Weights of a small mixture-of-experts language model, trained from scratch on English Wikipedia.
Training: a variant of SOAP for the experts, 399M tokens.
Below are experts of layer 11 (counted from 0) of a mixture-of-experts language model. Rows are named router (the router's row for the expert) and show model dimensions 112-223. Each number is 128 + 24 x the weight over its row's rms, rounded and kept within 0 to 255. Numbers have three digits each.
After each expert's rows: "gets" lists some tokens that make up at least twice as much of what it gets as of all text; "mostly gets" lists some tokens that are sent to it at least half of the time. This comes from a sample of Wikipedia text that the model never trained on. Tokens count by the router's weight.

# expert 204
router:130136107118115093135130163149151144116178139136150107151084130137113135102149144136165100146129129078116112141174120153136148157130146092104170159130100142110130075175147171108126101135112130148119111135148128130127153166086092152105141142162160116166129132087109115136133079110110109180146099128143087105110146103114143112068160144120
gets: "s", "es", "ers", "ations", "ions", "ies"
mostly gets: "aces", "ities", "ments", "ances", "itions", " Awards"

# expert 97
router:092085122141101122120151124134160112116163119151125146170116153126134127133143111141104097080150126127129142150128125146119070188152153130144152175114100133104096097157125125151093110144125131123151149125098148105089090074125129130099146130132138095129133148121129105143148084125146099147082154149141133162165140141123114121159138123137
gets: " with", " of", " to", " by", ",", " from"
mostly gets: " using", " with", " through", " allow", " against", " make"

# expert 224
router:186144113130156157118145090155123087135123164148073089097121167115117156161132124125136164082119135136130098139154122116120099141112185107174123138123128162143130118139100165114130128118126115112121141123131149150077139157098094128111129089137127185071122134104125146120148144119167109129124110122109136089112158115154089129141106105098
gets: "r", " r", " a", " or", " str", " Br"
mostly gets: " str", " r", " br", "ä", " ear", "r"

# expert 9
router:118099139124111111102126150113128163122165126131167129146153113074105093098119160106120122069077117138123088116115130134110124132151135160100098162135160083146155156078162132118152081137129100142104159141148129105111136155112141149149124149154154128142160129092118097146101116158117124117125129125132127122097115166096116082109113130157
gets: "\"", ")", " (", "s", "ia", ","
mostly gets: " India", " America", " Australia", " Company"

# expert 103
router:104129115133172116128142106103129152130159116095122166171136117111112173142153120107096133112141162164133140145113113138098093146114142149103082095135122142165087134084142113135122109145156133085129121148096143104108141104162105130100164139111095162104164151122147101115084168107116089139093171157101111111140098117080143157116144155108
gets: " in", " January", " September", " October", " July", " March"
mostly gets: " April", " January", " until", " July", " October", " December"

# expert 239
router:102129110110153110096145126091133136131118097059091156081142156130122151132153133160140144111098137162114130157141130123115127157118160141115135127132107089188152091164132139168108101140086165147161100133155125124105088137129093097153109118112095155138116150128125143134132111114105094099183129116167159105129154119110098086111151129176
gets: "or", " for", "er", "erv", "ens", "ur"
mostly gets: " pres", "vers", "erv", " mov", " Ser"

# expert 108
router:118101106139146112125158147149088149149126140102155178124138155152120150096114099125110172119107107150109112147163156141164110116106121112140128091129086083140113131155118128124120073085115119146134104149126175139134107130128142111132145101106150181122142154181118083101113129150129145090121106117146138099133129104124106102127122114127
gets: "e", " w", " do", "W", " W", "ing"
mostly gets: " chang", " includ", " describ", " do", "aus", " process"

# expert 77
router:117104148100160123110124153101133133114132143113133155147070122108144146093123090157154155115147129088143098126111129132114160101102092092130118130105137092135105128172171141168121145098095127166090137100129122141152135171125177133154158105133095140074137170081149148096134164143154136125109165108154131131140121112106115129127105116130
gets: " |", "–", "202", "201", " t", "it"
mostly gets: " init", " bel", " said", "irect"

# expert 61
router:141067140156159144125180168138122138136138126117133134119119125157121100099081120116089125095147118144136109155124117158129151138125170166117085144096114120111115151120150151083109151132101106130123128151169101107149173092106161158081139144111158098104149100112147119167130132102113138110148100134132123098140186117143161105145077142107
gets: " (", "\n", "\"", ")\n", " \"", "."
mostly gets: "″E", "″", " [", "{", " \\", "?"

# expert 109
router:098094138125097126121177117118115156139127083088103123111129118125134162159149115147120133091103124165155154104157131161143126094134111112136127138145097158131165155147151151143101133137183111143134181112146099105127150149095153138087076118142114135163155133122125150112151122119146106126162131150120157122125115112118169123113138094093
gets: " re", " pro", "ro", "re", " Pro", " ro"
mostly gets: " appro", " re", " pro", " stru", " south", " north"

# expert 127
router:136119090110141104126146115170148130119112139102163103122104081124156153149166110140107165122175110131152139118085114099126096174138154110192111108086174164096101135123088100146145152110133138131142126129166154111160079102156114179157176131137083105095158077125118113124114135104138142125169142113121111131121136095152130149126126117102
gets: " in", " on", "In", " In", " won", " to"
mostly gets: " won", "On", "In", " During", " win", " On"

# expert 238
router:128106135109126106081160121102127143127155105120153154095079124110147118156116135138121133148137100103149117149120120165120167133192124148147134113127081086134180112136157134139107178157125103177116172128090147139128146132134096119111138112144148155154116150143127117161111138093123120090112129174149120092165142124131118116170159151125
gets: " to", " he", " He", " it", " they", " It"
mostly gets: " they", " They", " would", " will", " she", " could"

# expert 145
router:123121114133091082148092169137133142132148137112126127137133146167113129157143146115104131082161123091128132112127134111113104166101105148111152122111125066131104117086123121157112158135106124160148111116102165115115089164141156185109144119158135129108104076165138107128190119107120090093155124153132126120111143101112120091134128113134
gets: "ing", "ed", "s", "ated", "ating", "ate"
mostly gets: " worked", " moved", "iving", " join", " wrote", " served"

# expert 210
router:118107126093113145155117120079138155147114134130123159098143134117165095150152109127150138134148107141123114142132124162121145130104107117092141146097125156124158156165139127108136095150136141127115115134084134161159179128142089126121124129178093116163104165153126144136159136165117141128165140110100148112114131093126115132157138132149
gets: " de", " De", " en", " ex", " al", " ent"
mostly gets: " de", " De", " en", " del", " et", " des"

# expert 5
router:128131153117088096132121158181088160132126112164144133142133124115122116143150156127149168085160137144122112112131129138123103126127136167147106109154155108102106163111100136145113121173156132106129118140097079175105095117131089167089138108112167126140122132096129131151118156086104089124119087150153110083150117154151140124117130125087
gets: "ed", "ated", " used", " named", "ted", " known"
mostly gets: " located", " named", " known", "ceded", " born", "ominated"

# expert 147
router:128135098125117093103157095134131118130135138157121136146086109166076124145170109127150164115139156098171089149106147097149071165121121089156105121086115094163112117106102154129104122134176146135128137140151125095166175125130130148140173151135130164146149122140144101114146136102152145129085163105126109088097115101154127179145144167124
gets: "|", " |", "-", " March", " September", " January"
mostly gets: " September", " July", " January", " March", " December", " November"

# expert 247
router:151150098123132089124118166176142097121150154106157117146092148151111108167092136124145128191108139119165158143135159125128151129125145125101100146140154133141122076164176177130154161154113139113127097131144135136093160143126098126137090136156125109143119133123140135155115124126092149165085134160141104154125095149135137085111118101084
gets: "s", "ers", " work", "es", "ing", "ings"
mostly gets: " work", " music", " works", " worked", "work", " games"

# expert 23
router:147129194125146158131095161162136100104161119110186161123091126143160071144121117151104159143167127142090112152092125166134114152137108151083153119090133100103131118088113075155142128132136130111118133130134163113126119106085124103110144115174137133108148129104122126102118090134125148132100130103147151131127124119131096145103155089097
gets: " in", " In", " an", "In", " for", " on"
mostly gets: "In", " In", "On", " On", " an", " During"

# expert 201
router:141158134130094154178117098118157115109137153114135100089087110089138121138121091109115114159120134116113083148136150133156120101128174161120134148123152145117106136108127154141133115098138137116168135101110075122108117150122167196134088145122124155116121113096100113123115147123131122171153142120143095106138093155171121117140127160104
gets: "en", "k", "i", "d", "ad", "z"
mostly gets: "burg", "itz", "berg"

# expert 153
router:149153121137115098129150097124113103120120144138130130157151154099131147132112128106154139137144141101150103141136145135119122131139109108136082164152147137119128131132100127140118144102160087144123116137151118114169137104104189197121142153103147105133105109152112114102135142134156124129082141099114067099146150139152161117161097163122
gets: "h", " H", " h", " K", "ah", "k"
mostly gets: " h", "ah", "h", " H", "-h", "',"

# expert 112
router:156079105127168123136143154119129117140150123137132170145146100096096161114108161066142106103124136118104130127088142114100134086152157148122108096146106112160122111113104111104114150168141084123123131136153153102151153152111142119131148095173110146073153117124144110135149128098148108120157145159106120138127122098112106119115095160086
gets: " and", ";", " but", ",", " or", " to"
mostly gets: " but", " and", " until", ");", " than", " &"

# expert 0
router:142104141113080120110115136145144138109150130132118167099109075111143147161144169131069185091164122100118104108161125145096147111115131160143092132155125149095109108118157121113155153128160109127105144142132190147111158156088104084135115164154146163158128124131133092115090161128134117134118091106123176118137110145137137099134176163107
gets: " was", " is", " were", " are", " be", " been"
mostly gets: " was", " been", " being", " were", " is", " are"

# expert 81
router:094115116122086098106156163163120172126120130131123082146116145119092159136140101137117104138160117120155137113119143137076099151108134146084111122157145129146104094106078127168115134105110105142162124132111146170148123083082148177152136152120126134126129117140137133127111132154197105107080079157140108163164114093135139123131116143119
gets: "ed", "ing", " had", "ated", " began", "s"
mostly gets: " wrote", " began", " worked", " died", " moved", " returned"

# expert 16
router:103148140145139116106087087141124112152101096165135113131095161112164112124160142145104160156128124118148106114126137127123118144145099113170149100147110128112120131133162106157110077131132106164124122105163125115118094150064140147123143074087172096127131157108104130158128147110074156148105154151098129144121128135080135107102162105127
gets: " John", " William", ".", " George", "ry", " David"
mostly gets: " Frank", " Robert", " David", " William", " John", " Bill"

# expert 198
router:130107144117109126096127175143098117145138143121097163097113096101147118128129167151106116077162124107129082162133136103123104109114158138108095098138120161126117105147161103125152124143130080153145124150111104153133120168113114120169127127128167135158150127160137105122147103181127149148169094080155140126124110133122166121167118138132
gets: " was", " is", " not", " are", " has", " had"
mostly gets: " been", " have", " has", " not", " had", " having"

# expert 88
router:142121160133121120078099116107099088140104101104120105159085126157104129161110102133139124125129123133119172109153143135126155130148115097141140109124134109115104117086124160127155143148126114146121139109163160154158117151132138118126154148169084133142189147127127094102138131137112119128133120101155139165117151144119157146150118110144
gets: " rec", "c", " dec", " acc", "ec", " stud"
mostly gets: " rec", " Rec", "sequ", " contin", " acc", " conc"

# expert 27
router:127086143110134133135136165139153143133132139173130115133141139141141145109129131082117131139102117141075127151123130117107134100165175134141084132132092131164170084138132112131119129151138084120132138164124129124114092163096099140151100090174111138093137150142124088163117112126118088158135158174100132116110137089118131100121115124113
gets: " and", ",", " or", " as", " including", " while"
mostly gets: " and", " including", " or", " include", " while", " than"

# expert 75
router:083134119156134164154094093096144169130137147141122105095122119149099129182120143164157101150108126151103125127101113139080121136094132155159099148146115150130078113103147141164147116143131124172127107119103143146149159100112125168152116128114137106128135156170129131137144126131144131136099163142131140132139120095107132160153114110142
gets: " B", " b", "B", "b", "ab", "-b"
mostly gets: " B", " camp", "-b", "-B", " b", " Camp"

# expert 213
router:133113154149156093098112135111131174124112167107163080175101106135123122146149143194141112125131124099113122108099120124115140138090118119134086126129161129150129102094108137120101104127127111181163152104165171112143111121171168094123133131140158125095167155099131122108129150156112133159077100106106110195134149113124160114139174130115
gets: " H", " G", " K", " B", " F", " W"
mostly gets: " Thom", " Mc", " Dav"

# expert 191
router:164082133136111110101108154101131115124076119112144078136121107137107112140115087143099113114101138140137121129153108123098143114167120091095156108135115136156104155092130086145145115084126136143154104123153116112142116112162109164120159108132138109102147157101123128088150111096104120152096120135144103164116126116119117181096127109122
gets: " two", " three", " four", " one", " first", " several"
mostly gets: " two", " three", " four", " several", " six", " five"

# expert 179
router:141151125129098148133128090110126097139130115145114077094082095161168106115133127127139145138153111110129161099103142139172106090137121146153132129130112164087127150074104092135129110116150075133128129093154102158110134149119095153096112102111092135109170133131138137155117139113101152105137092090111092153135144134139142175148174164117
gets: "a", "ton", " City", "ia", "on", "o"
mostly gets: "shire", "ville", " York", " London", " City", "ford"

# expert 76
router:162102149104094094132107170108111117124182100146092116093145118117108133104162138111128131099145121092158142126164129111089145088179147169121099126152133128098164085100159118096148140155158106156087133091072148101154141120122149091107128139159158117160105143093117077168109178144102131159089123165141096120114115120125121127134157148118
gets: ".", " to", " which", " who", " was", " he"
mostly gets: " who", " had", " would", " which", " have", " could"

# expert 8
router:106119148144126174096138121100138154149116161138118111112104148096112106129116099177111118078098122157089157134144127153099104143126116120119112085151136134086153173126136118128162075107155156183140133142111116163119125102160079168142114119103168106164172156123111099102144130108122083169086124162131118125131177144108099082086170143152
gets: "15", "10", "20", "5", "200", "25"
mostly gets: " five", " six", " many", " several", " four", " three"

# expert 170
router:156155133133106139145126130118126108116104151156113116116130180194124134121116152114150123156106138178095103115128125136136172135119139125071080100112185104112144156136128133146172133139144112102146148163106111146112087143114135154132079143081119117114135112115133122136099129124141155111098162154073124103120109119132149140135087160124
gets: "ian", "ish", "i", "an", "ic", " American"
mostly gets: " English", " German", "inese", " French", " Indian", " British"

# expert 68
router:121140137129145094127173100136158168111144135119112098144179106104131082132105182168156164110151114103150104101119139164122162170151091124085106094110142174138113150120124083135114150151137108129175109137116122129113132099108139149118143160111160094104176154185126141125115102159091098137114114136126153146112109133172134130163131071121
gets: " \"", "===", "==", " (", "M", " =\n\n"
mostly gets: " \"", " '", "===", "====", "=="

# expert 140
router:161141116104164120091139167093121132139109108149151081108095152120110109125154122146141146142168121095165131111130111188093127164171110172118123092120080153134125067097157116112106104155150125095175161153124128132134096139120127093107134133126177134135133161108150134144118124105130122076110142126106154114120108135165122107130184112116
gets: " the", " The", "The", "'s", "the", " his"
mostly gets: "The", " The", " His", "the", " the"

# expert 205
router:135162075159119132116114120132102168145121169093155101133117108149107133101118130120132152108120107133075138089105138130103179151130138115100143121134109167115082132132142125084131158137115179149108125086088165093077102082105140119098150123141138089102098152132133112150118169099143136118118095140161124139114145098094171133116112140169
gets: "\"", ":", " album", " Rele", ")", "|"
mostly gets: " Rele", " album", "ength"

# expert 50
router:122146125141119157156139120087133117118140119157115146147149150121138163148119164111173105111139135102132102088171145164160119103188106186143154099150148094119087156138108079152146152143159152113125129127111097122118172110115103095084098166168110091109119141124152140117108124141152124148147135160105113148142109112122104146108164156145
gets: ".", "ation", "ing", "ary", "ity", "ment"
mostly gets: "formation", "iness", "ople"

# expert 91
router:103151144127165173124125148136120143127132157097132151152133173120082138135103151148129138151142120167140115117091125110147133133109132099092113147144131107126160142152088109137143143130145111135145071153149130107125175183177074091126177089125105134115090125159124121168137154129162141123158149093094093121117115158087166150144121103150
gets: " f", " m", " sp", " p", " ag", " sh"
mostly gets: " bre", " ag", " f", " pe", " sp", " sh"

# expert 34
router:152135121143097098103112105131124159116168114128101131103078087121124088135138137122107124105103123093097129090113119128166098106095104119136102147106121157143142172092166162150117100140126091149110129124161145132140129154150162163121174102106107162126159114131127149149129131122158128141122113098122114109135113151165123172112123162144
gets: "ia", "a", "9", "6", "8", "4"
mostly gets: " Italy", " Germany", " France", " Australia", " London", " California"

# expert 12
router:080113126139106103122176123155107119138153155114106150165118118081129137098110121104138142078145117110142104125150125180179124179169106128171131106122128121125138149164117119156102107091109154170122145155125106118151132097124135107131106157124144133129130162124116129131101119121134115114139112173120189157128097113117106105152091092121
gets: "A", "E", "I", " U", "O", " E"
mostly gets: " JP", "U", " IS", " U", "O"

# expert 203
router:174143154114101153129124141121085065113121116170088137089072098114114095105136124159124114129128132116141108084150117128118119131165145092122166086105126155115150137129105115102151112098155132114139144099121136141134104114141138105107119150145182093152109097124152105110170121120124134126125101114157153091118118130154133177078122142132
gets: " No", " an", " other", " no", " one", " not"
mostly gets: " any", " No", " no", " every", " Other", " other"

# expert 151
router:122114140112106165142114130100129169161165117130149109159109161141149106134120128155117134107156118103119091146144114136155173087133119129174091137142144129134112162158133104133115100123104155129127158147156102171111147096097121118178106121092145115087151132116107135095124136152119127105139178161106123123109146134126123093140116093175
gets: " ", " \"", " $", ".\n\n", ".", ":\n\n"
mostly gets: ":\n\n", " $", ":\n"

# expert 126
router:128118101158107164092142135122140148126150121188104111157121124143078107121132142136150106152108128154106138088097133132114136104135110131087107122096161131128138144112102111142152150143109125125151140141153121159088132146135086120151116116102105106116179166131143101138125107170132118122120158124086145123120102119113146163175131162133
gets: "ian", " American", " States", "ish", " British", " US"
mostly gets: " British", " American", " Indian", " Royal", " US", " French"

# expert 48
router:125125107134118090160114161131111146112132101103154145129170113115138153108181135156142090135131113139136125117175140188135155117152128139135155106124085113101132079156155153145152134171112111128094116159108081134161086119126081138141092143088084145132148130090096129106137147143157164172167126123160126131139093123121100120155122128173
gets: "os", "es", "us", "is", "as", " as"
mostly gets: " Jos", "ius", "os", "ae", " Des", "omen"

# expert 25
router:155141161107142153083127100145154122127139125096120168112141156154155150107175142086114110156150108171139132110154124139121128123122096095109167104106142142136123130163084121132120092134148139138122136075123135178136153100169125118087145134176108173133157109123140149131097076156159130112151133111098117132139177091134148165081118151117
gets: "e", "o", "he", " Se", " se", " Le"
mostly gets: " sever", " ne", " Se", "sequ", " pe"

# expert 121
router:105137111091122170123095121147125146143126094094113167118107124142134139169136122138138111075094133160157142148110116069157110077135150099117150091114126146070130143146161170134102120094130115141075103144140147134141167085137087130125107122115093096124085170095116132147190142146135152145112140148115159136144109109101186121116063127107
gets: " re", " Re", " met", " sign", "or", " R"
mostly gets: " met", " sign", " Re", " Met", " re"

# expert 246
router:128122140118184093113079110152124117134110156132132107128119154113120132170118124111097129178146153090152120106138145095118159145135109140123121126138152152138123137139161155101071132133109103140098104138129146139075106128117110160162162172099094159127144097158145154115158097087124117119101091108140116141141141125151142138140164150114
gets: " |", "-", " by", ":", ",", "|"
mostly gets: " USA", " father", " married", " son"

# expert 15
router:124127107128148130120168148092124161131141102140182127116124157175110161102164143185088127145156119152136148137162135148113086111151109121141080107131085083137154122100126154133152119106090173106123132176135139097110159103095142154106111120136121093136139140116119103157109133112125121102131112152129121155121145095159105131122140177150
gets: ".", ".\n\n", ").", ".\n", "\".", ".\""
mostly gets: ".\n\n", ".\"\n\n", "\".\n\n", ".\"", ").\n\n", "\"."

# expert 99
router:145135148139108109095132118095148116123094131124161120184094104152151088145133146086076110101117122082118165124131138107108153110140145107111072117102152108127130092145140075125148170135089097185133145085121128126130146128136111157095155103116155157166149151099110132152118164153114165172098077106136112128153142135128161101106132141122
gets: "son", "er", "i", "o", "an", "z"
mostly gets: "ić", " Smith", "son", "ini", "ler", " Thomas"

# expert 1
router:120166136119097111148127106107113097145139167111140167116088110135108116120106097157108113084144119135141139159116124117118130150109112142152107077163165149143117144088124073150119106107120133160123137102104109166154149137104171157107169106115146118108171115147140154095150141154107127132138185109091102150119128136096115116150085180108
gets: "201", "200", "202", "199", "198", "197"
mostly gets: "201", "202", "199", "198", "196", "197"

# expert 101
router:136111105112144155131137121121154117131144137096168141178172077141138157142156098125118095122166142144083100153146140121162110181096159091102110159125154126157089137086133133130127092097136117088150113116118147123127144129148094141149172116134075143132117166131121131126095126112129128102156123097137137128119159104105127172120086139113
gets: " in", " of", " In", " on", "In", " into"
mostly gets: " in", "In", " into", " In", " during", " within"

# expert 180
router:138086140114177144131163081157120151125116141108136119102121100179142111088123109128125134126151112124145128164098121146122138084112155074105119139145165102115141161130101158126160123144100138163126124152125133153139109176149112082141131120080122117127078162155109142147131157093091081135118141128084110148125135150125108098181147095114
gets: " f", " w", " v", " F", " b", " V"
mostly gets: " gu", " f", " w", " v"

# expert 178
router:071116107137089136118123109134122168150129088127124105174124105137115113103159162147106148127080134160153121121147133151154112099133154152141086154189120135110125097139163108120141073087151120147146158116151115106135090124095160123139120097130130140176136156172144105136122132135156115079140108127157122130130131104102111115177099084142
gets: "\"", ")", ",", " it", "ism", " this"
mostly gets: "owever", "ism", "\"", "self", " life", " there"

# expert 174
router:125126110145143121089083116109101175120103165143139151113180091120147115146143168162169143114131127118141128101120116113102165111163099131120165083108082148133168143154145158126108093143083119127072099170158145128143164094174128085144122144084088129147120133150136117123099129124116092124148119146100142165124155108146130156155076093127
gets: "ra", "ri", "e", " Le", " De", " Re"
mostly gets: " Je", " De", " dif", " tri", " Com", " Re"

# expert 157
router:145165117144140136147127128087135120112111106076137153129163135126095162137104134144093110123119122144101108093162135102151082113093075133135095124130114142144113122181123123126074152127131163160122155167090116120096167092139150096141116094129134138182162103124125153138172125145105116151144158148145128156114125126161102139153109159072
gets: ".", "–", " ", "-", "′", " |"
mostly gets: "′", "°", " −", " $", "+"

# expert 225
router:149138096095118151089121113106161088126100171165152109163142102110084147130140124160145149133174121115137105127087142120134128150149151177138119095082097127129118109098132124163153124105159150107135132129116143148154074144169109114089123108158075168104146148149115149128110171129129091099077114127090135097124100148081124131118145137102
gets: " the", " The", "The", " this", " his", " This"
mostly gets: "The", " the", " The"

# expert 160
router:121131138098109115097157116135090142123179129088136134086075168167126123139157168098137160176103130177154093122148113186105123109166090109120137111105120095120173101157129157117135094111166098104124141127124148137117142117156111132131130082117135115136124157144128141137103143174146139080144117125099128162128104108126116119151085084101
gets: "ro", "he", " E", " O", " ro", "y"
mostly gets: " bro", " ro", " Bro", " sy", " Che", " cre"

# expert 11
router:115116141156132101118126115161127144112094134107157088162112108125084111113108079156147116121122105130093140112132128141107159128112138101125114127081116136143151102102151134161111189137118093179132088120160110129140123142099147125166147135105173119120177111128115092119118083097108144147121117116159074152117149097131150122097152115138
gets: "k", "z", " R", " H", " W", " J"
mostly gets: " Smith", " Dav", "berg"

# expert 114
router:111117139166133162111194115148118093139134143105118170129094121100127075135108154127084119112148127104146161102110146163176096170122109119120112147149106121098139146111144130105123156110102135159091136091128118129127178077111149136113173170122123130113135173141142114138142115125105138102127092117080125139130102135080141092080105115129
gets: "0", "5", "3", "4", "9", "8"
mostly gets: "°W", "°E", "resent", ";\n"

# expert 206
router:133093133124116115075093095085106170129140147101160123169103100126120089122141141150110135112121135098141158104146137116139132119170093127101103143109114133148134108137135072133127157100097101162154152088157147116119122115141111121141131116115164114134175161111099159137149141134134159164123086112127119184125168127096129116100142107142
gets: "son", "er", "y", " Mc", ".", "s"
mostly gets: " Smith", "son", " Mc", " Thom"

# expert 253
router:162092172126146105144120135131118114138161112114138148133144133122114121107151111086124136102124128114117157130085137102146137147098119116150168120111173122095141178135098118132151122127157134101123112074153155137103108109132135095147118113143115115116111103149108179152176110161095123160174144156136134151131098156123093124139131115136
gets: " cont", " inter", "t", " T", "em", " t"
mostly gets: " inter", " Inter", " Cont", " cont", " prot", " int"

# expert 131
router:088111164121157127164103174134090152126135113134127136147134141139126171126121093085134156153118111111102138133120138141126086110100119139098116121129089109123091163157162098163136126159133124078125113182136104135137135155085121103136083116107117152158140138130123104110099145139128125133149103108092170121119110139110107145143148116164
gets: "us", " un", "is", " Un", "as", "os"
mostly gets: " un", " vers", " vis", " Un", " IS", " Miss"

# expert 53
router:085100108120140152113113113164110107151095135123133139159163102148143161152122120183160123112157115131129115178101134156103136147182153098113142130118119131154114125096131119123086124118098153153123135150159140167101169132114132072115099089118133138129120126143131138113114116134167095102120108110130138098139137103108104134130093098154
gets: " a", " A", "A", "a", " =\n\n", "-A"
mostly gets: " a", "-A", " A", "stit", " ref", " la"

# expert 132
router:118159130160145092097150125095157130103098132108098131129109126139149149131160125091108090132082123127109135116178118139124161097159130161124112130131104193170127135142112101104164148117153112170107152127099126099083133123101092129102141090169093116129117122157110153134104103158180115126132133174103147162153116112154142102106145106126
gets: "er", "ine", "le", "el", " car", " engine"
mostly gets: " ship", " bus", " engine", " rail", " train", " car"

# expert 134
router:115167110128083104140165115146161092128099149087146145133098125106144135113126124110131146141088138109124122171145114118164123147115185149155125105192128121139102133113161151150137127086137146123128152140126143114155125133115175147118135119162123100149107145152127084129118114119113140103124140191143119152143140083138139113090153072132
gets: "ation", "ity", "ood", "ion", "y", " water"
mostly gets: " water", " power", "ility", "alth", " success", " land"

# expert 105
router:095105108132117130163088119130134145127107108138104130170172146157140124134131106150080159133155152157122114136141140127115101154075163114129144104124157102113127128146107125124162113099165133115117124151142130087154090141085121148138108091093109088158157104112146109103135094145139155117126125108168152109122092119176132075158115117093
gets: " at", " on", " in", " of", " by", " under"
mostly gets: " under", " at", " near", " during", " During", " At"